Experts of a small language model: width 128, 567M tokens.
Below are experts of layer 6 (counted from 0) of a mixture-of-experts language model. Rows are named gate (a neuron's input weights, with its number), up (a neuron's input weights, with its number), down (a neuron's output weights, with its number) and show model dimensions 0-127. Each number is 500 + 25 x the weight over its row's rms, rounded and kept within 0 to 999. Numbers have three digits each.
Before each expert's rows: "comes before" lists some tokens at least twice as common just after its tokens as in all text; "comes after" lists some tokens at least twice as common just before its tokens as in all text. This comes from a sample of Wikipedia text that the model never trained on. Tokens count by the router's weight.

# expert 13
comes before: "\n", "-", " 0", " 1", " 2", " 3"
comes after: "\n", ")", " ", " =", "|", "%"
gate14:514478521500485500514473459496484480468491511532457498486463468534515517550516480496523495534466504523483464507493511508525462495503489571456457446476468502496448489504491501548486474452529534519454475523502503493511517522483501524508506451456517526485462491473479508515478494507461474501509470514497494478493502475538498518493499500501468504509476467536532504477536513513521464538469
up14:496543534534537497530532496497523493512523487492474481512487522489521506492491524532502472535495492496524483519499501504472497503475497490522491511527506523519459508454508492499487502461518528537533467514494526473515522498522575510446494496539462462476483482500515538482537533499529509499508524507477482528481513560492555528497456511471514465493564473493492478507495511528553529476538
down14:489484489548502481480523493481510478507563500517477500458522568506536469480530501506494517492513490528470509486472493500472494547511522491518537494519510534516531499470462494464513486508496522482454473482526464470518467513503520505509452501515540488466496492495469521489512442533506530463529513490508474495514527495530534506572512541547534481476484493497508488480515509472534532520505
gate15:528506475525500473529562460512478505492467512510488496514527510488529507508460480540526522496512486513468477492470485532498486528493522474453520486519514515529461480489507514551502447519486469502518491518478518499503563511529550496476469465525490495501500486503481464470525505469507529509495501491524474447501534511470525515509428485490482501521484453538529493471483501507524486558518
up15:554465489517502488485521510502509529494496506475552530527477486510490453471519540525480517450521509542497526519520481513479537470542503496538462537523480541491511521529533507475482507459527491478466461483521489502492481506532474490487519490457481495495489479510478486459515503510507491513496528519467462491488500493529511437528522476493504508449510541546538437487492513496498495478475
down15:524518497478459503534494507505513480486538557555519489505507491511474526541502457520469527476514491486493484456514532503514477487495473533545486492501506493532512473451517510496555524510527483493489519484529514469514526517502536510522533475466506495520504480481497521533492495544529466478495504541512445463486504501506534552468462501506451533524518478535526502551499499497505532469484
gate16:521469496515493540487481448480508534522502500506494527459516452487431511460480506494512489506524524538494489483490546468512492495521494506475505513516485482488509460471477482466452458529525499556493494507507494515496503504497499519526494501453517489537493512473496464526464522507498572511489487492554467514513516488504464481466535531512535510466511509553535491487461500542492509513484
up16:542472558531508446524562498528465485505513517545495542491484523502424526503445514515520522522514491497478520481537490507510473492482518479511534485490541511503489526502490475504467477507520508507535493513509457471475476463517528498496460502494504514511519544499509490484496489513504489514484457433508491468523447522509531480484521480477525491509516496497519541510472468534503504499526
down16:489552513493520487505498475446499495549512491535551493503473408533498498479488534503524476526528528488521501466522489486466491450476517465499509501438498535507505488508499500535494492480526526514538520554476505510504485519524489529529491496482535486532514493526510484512497479478534483527562504507506490511444488492484506503518455512523476485520507509521507516499502546504495482498549
gate17:503472543516522483486478556494525477513491490501500520506498481485456587509461501537525490508544461512510504469518527525468476482507536528460503515501505482488458518471502459473469514481504510506488498548491462541479487512537470504507517451496507512508503512491486509547490531493443519484496496512486439535507492493505467517520506473487467486528494490517458497507457509478527463500523
up17:480509501523508518508485487528522504492451490499504520491528513471491499505486494489515460498570514501498481432505502507466487483546493526492544518512507507482546539475471507474466483489521482460542487513440472478504519516480460472513513474495480502473529474491512506480528496554479460488508519506504487440483422495495492504498480491480509535509539461527492470534520532496500461498504
down17:562496502484491535476486480524561495503517485484463508508535522544491544483494515536532520531480503531513472456517461475490501510510507485533489482494447460507515495502505545493526480531491507499511506474542453467521471503475478492494508501473529492541503508501476493501432481561484524517503497498512518504508545525490482509537519501450476487499489473505500528485501465501505515567486
gate18:483515530488505485514504503479492506505498485499527501478507473499465486474485499516520468517466473508524543513477491543526504518526526551491514510477469544487475530489530450488481562522461493520506547524514536509499556481482484485497509464559491480486474575452464497521466551474504541510507493522506493488518485511470498513518518463502475469509520530498513486486466525486480529528497
up18:521551548543468541488499486480524519470504461540483488510501494454471496506515507509539491495494515490543516482527490523543513494517516521448489521497512499510519533453468463497554479510528483553522480488516503495523477507450478516539509530534490515487510491512480484429516496487479483498527501517495535497504519543538526515483491468492473467521489477481503490486519464445482514488478
down18:529439511535450526510479528491515491495511479461520520505433475488513472489520475518567553488504505503468522515479480493495517466504509546514458493522543476502486521448476505496486493511533480526467488526488450444500498519527516507476506576531496518540492505475513520506506475488509520482489512488485489492508477495461548504478509485511531520508504474534518520491492515521483525495514

# expert 11
comes before: "|", " |", "=", "---|---|---|---|", "|---|---|", "•"
comes after: " |", "\n", "|", "-", "==", "---|---|---|---|"
gate14:509510495475488507474483486508512499530528509497478517490493536464501524464517492484536509512482524474492478542511499531502498475472513493526501430457483498474520466501508505510515505585522536559504508545478422560509498482493461478546540484507497494514483534511488490493494509523503504516498498500487526490446550476460503502485478521471485503545467505500478508490510543486489508514505
up14:514509513512503507499524504521437538520513489502515486484548499484463509476452507548527486490466496509504501471501427473499543513472478480488510526461467523503522459499504499481492503543522526550521477471494520532475459442498527514531495466535490460467494512520502500481499469543504493490491460494531481488504514473464490505502506511455469488478453483472508507481511549513508478523483
down14:504475487525514524457516488510481503476500489492535509449493531488502511488524527486519482503493505498485502473465554498514505471492502502512499486502482469509497464458532465481481484507535506473515501505472526520529461482489454473458443543501481513500519531467500508561501460529527511492483491508493495488425433480494525497524467497496486491494514533455492535505463466511535513478448
gate15:503477479508527525465517502483499527490482480465497511493487548512492536481494510481484497461513484496538492497506522546459471467473512506468547503481533519465473493507504481448525506479505474505521546469482477523522482486479508471488517482549516499460531538496543494470513530537506483487536529489484503479481501459465562478466526447468494536520463462493465492534503526513497507512519
up15:508533493492477511489508489539523466504498485476547505514520477516483443513514489508461499480516461518502522480538496533513523495500497512495589516457481466490472502506472475486492508483487481496503472491526496460491463540463484476523562499491496523504494522518450516527477518516488458570510493512475521476520487503483500530498519473481485520496495507507546551510548501479507455461495
down15:495530521511508483532520500508486466485534481496496488502501486459506456483578476503484504492543501549514471554486495522484502530519577534493524527461494506516499530487503514457512479487489499479477530493549495486496501491515475492480481477450500478496563504529493489463519492536483498457481498460558496461520476527515496492497509493498515515491500487506510517517547515516512559491528
gate16:486517503537490520476508480499514503481513497480504529510484454506472513485498503504512494533501493466500512487526458524529498552513501419502499515514565536538496499457481500453494523515524500533503485470478458536526513520494496494482518463533517523516504498545476526514496515484487524471489505472509476480499474512497523474466509502495461453453476461470486539434510541478527482463500
up16:518474515521519525491489501470497527511494444542501502453484531489513467533517507484476447510500507462479519466476470457497471523511520524510494533483489491493457512501497498517531514481490495551499486489493489492466534505498512516510556491489529483527507549496496515526513522503514548512495497498454446524496496469513496534477493547523515487493503500506543552486507580438505480507484
down16:483459477523464429484484494519443450518501487509503514507490539489502521515524419541502443512465521507559509477476539515527488499480501500506510531469476510525503467506507509540530505491497475519475466461522510507519508492500509491469473523494488512497522480468510563498528486495494507506509504490545496521553479484514499502516481490547537507502518528493530482502531471520534514498503
gate17:488508451536494531511498523474532496465424464453508498500497520482477503490538485535516481494531486496534474492450509510478520489524512516504532484502519513496491510462538483493528489482524510480487541506448539495496497497466471448517495513502506518528521527522480501515500509536523511501536508563502499464512519471481495436541534507509540477555474500519500524497510500515495466498461
up17:446481510497536504500482517506506527539496510490479473526463502504518484521521544530491495508475449520545485520434507462490498456479481480516564508498499512499501496524483489530536491478544460501488495460464522478506553484478446525516504434489541506515529516510453488491496529506515520500536518520523551480515473489508474494490520497448494508519491509496522479501511518481502524512523
down17:514488549523516468490463453494531491523534486544556501499508509492501515483469486538487485487476469508507475535477515492504494482534514481449532450536455457510486508538507492527494507515501497520507546486452504491511506533468521455509468495478502484509554489491508490501490543487506503478528497456449432537528515518457481498527476493497500554506490495484505502481470505513504499515510
gate18:509488553467444502510508479475523528486438511479511501479506515540495514462536481494522523519522554504531533512470505502477514484469487483516490495470526529488505503467481527456506512502493525521540487527532509508498480502547461459515531444517495473464490467485504503471483485501511513470507522487494498566481476480503494540446457494451483489508496531487503508542489484515530507519522
up18:503539493540498502477477485509561505495455507510521504466506496483481494511493552542492483545489530518489510483523500503489490470534465498482505458497539516455529540487492461486507489518486524485532488458544518550499474494481488477528511492512507461504561484477525518486516469533471521504503534508526521494500516459520475538477454544488463468537486459505510511514535504513540513503483
down18:486523494504481518514501505464521528495530452475496503541541515462495503554453518506513498502515526465516506543574436502524484519472517517482538525491481505471498490479481524474518515470515542460530512490549488469476506493524538451490463455527516480450511515482505504503496485482474536455535481468497503538501534495484497513495494504532511499503531492533509502524481469495498486505495

# expert 8
comes before: " |", ".", ";", "–", ")", "2"
comes after: " |", ";", " (", ",", ":", " 1"
gate13:501483510503501435535503457522516521498508471487487502469506497534555483453499451490460498507512519496530489497510482449514501492523511532527494507523503485509482490488517516520539498474493490501481454521532474509521519503439518509504468503446519491510468415501523526468487516479479482508522500526501463514502536521498500468479470494527475471533453514477521478503551513531473515467497
up13:490468485486486539502503502442519514511512497456544510515545484503496498513475468504494511525506525441483529476465513530459498481498493499477497491493473490526502476464493457497541527521528438524497546483533536504528513538504484479488488498484496500473518459507433498534502511456490541479467469484467499492502532486485491547495487514479513518470494522464482522553482537508529503517491
down13:506483550496525510471504473448466461512561527486478477517531540504506495496494486487497470459477494518520469479550478504513512524488461456458497500462521480536457512539505511527509500495473498472494529509501494531451532471500468516543455492532507475484486519503495494503524490510497450492492490500467514471477478551471571519503518498515462497510535489493518473481475476508498505493484
gate14:477515482559496475538485505466497478434506490493495523550523528463529480525475489475502476484500502503491485479502494483518543504505528461515476484491522506525478506474552523496522551462506458491490475516515540519508555545472461479495513535525508536469544492475481502505506491464514474511468476522486471514503438519524484503500559486513490486486499471492482501513524509532517542498503
up14:505508491513443508513519464497483540472461526523472478505452484478494537506525483485477521525518493463464486483525515519519530472520468506494524530504466524475489481461468488438518529515513504501515501536544476517517523524528524496493541451490460488459488480473520477504496500480550480511465493492536471511567460524525532533516488517508521496502515507503496497478515467468501476475527
down14:479504459481513448500491471496497495520510479507463468529498490460493480493499538483489546494495522548483492495497519520520503511535508495467497500469510551494464449496491500460509459502494506525524499515513496455470518490460520451508490496508484538518503529513485516463515465520483493515450529518496478475496479477470509495494510476568494528504508521544523442534444482466532534513468
gate15:463514485540478519482508539553501532446529457485541513500497518471501510467474490512485513470516525466509541517538505512502497528472507549485545516489558530511510480467520488514513491452515513490480517524497475541505535530462496499481547515498485539488461451515518496529459465470451473481510510484528484527508491510492482505487457514522526484499449506485511499501531481491508513504509
up15:524506488510475470537516443502505503483519464452506524525517559509496459515524485512544499521488514459502473459489452476553512506535486536485464519518485507483505515524519516493447482467507500504478543476518478505467546519539485476513487472468506472528481488523494483437441490478486513515468531501522512503526506507536460510473531499493472519461487518495490526488511488504482493516495
down15:485494485541543494499480517440504497494495460497545507532493473471497472471517518536538478531488496489477478486506514520491493494448532545511481490503463465501499497477483503515534499527521504472486465528510465490521454528503501560468515526545523497455500474529490486483493461530489516491558492511527515478469558534490491530492495464477468481497495508519485548494540510493503500527531
gate16:491452484513483551490521499491575534489550510471525545521496511483514475492517471460549511495458502528481487517512515511457509513524483463520445497495502506527448524502495512498533508508512496519494487476542493496510519441450518499514490485497461500521528511496477513513505502430503508538511512491481509522478449535509481528523504532459524475500477502504519506461471520511509505476486
up16:526565549468518482498486513495466460503503501537519446535493516517495563480496501506477480522503443495471504441510527492551517495519470503527498467487485518475496469511478473531474462530534506505545517459463513510488512514534514524515511500506515506463511494468472508527495485537515489510516501513540526485476466475500538488471491506538511526481503489535529471527500473501509458514511
down16:501488513501493488485469514516464470518493493521521493509485530478500492483509502479505561480516543485521493474489482506494555508497496472491504445512547505514502493496523486527498527498525464504519474485571503554521498567456502471533502502440478501486509450475487507516454513532515514467466550470506513455510511527497494516508505521515545478539485491478516508511488472500526524532462
gate17:515512522511518519467445528520529517496530430472479484459494487464543491508509511494535450513512495522471527529554527466525469537533485502548483487510520506491478480492494496516509495497548500518467454458524493511505461502496485503478480467529493527494484507518459503486511502505503512478545504505464468507486544444518448508514517454484527517511482520492488514484505531525502482501533
up17:463470510463481472496516482523477464463498545502529480493515506509465534504516471481504530494525487495482523495463424496506519463474472522465543502508477520529529521510501520471484483514448465481508550523447485485511515495488493522489491500493514492506499492498544512546452483516538510497487527480504523488525474491488561495527468532536485493464512478491494526523482477497499545518449
down17:480487487469479466496487513473456450496521477502531500521567579518508509460470459503537495536525468534505500507469529539519451499472485488471477481509487524502522493527502509462488506515561500450459530493474518462523544478499478500509499468517515476512501520542477472552475495519524541515496482509512513470485464511505527487495486520496487490513492493515487491517485464507485496489494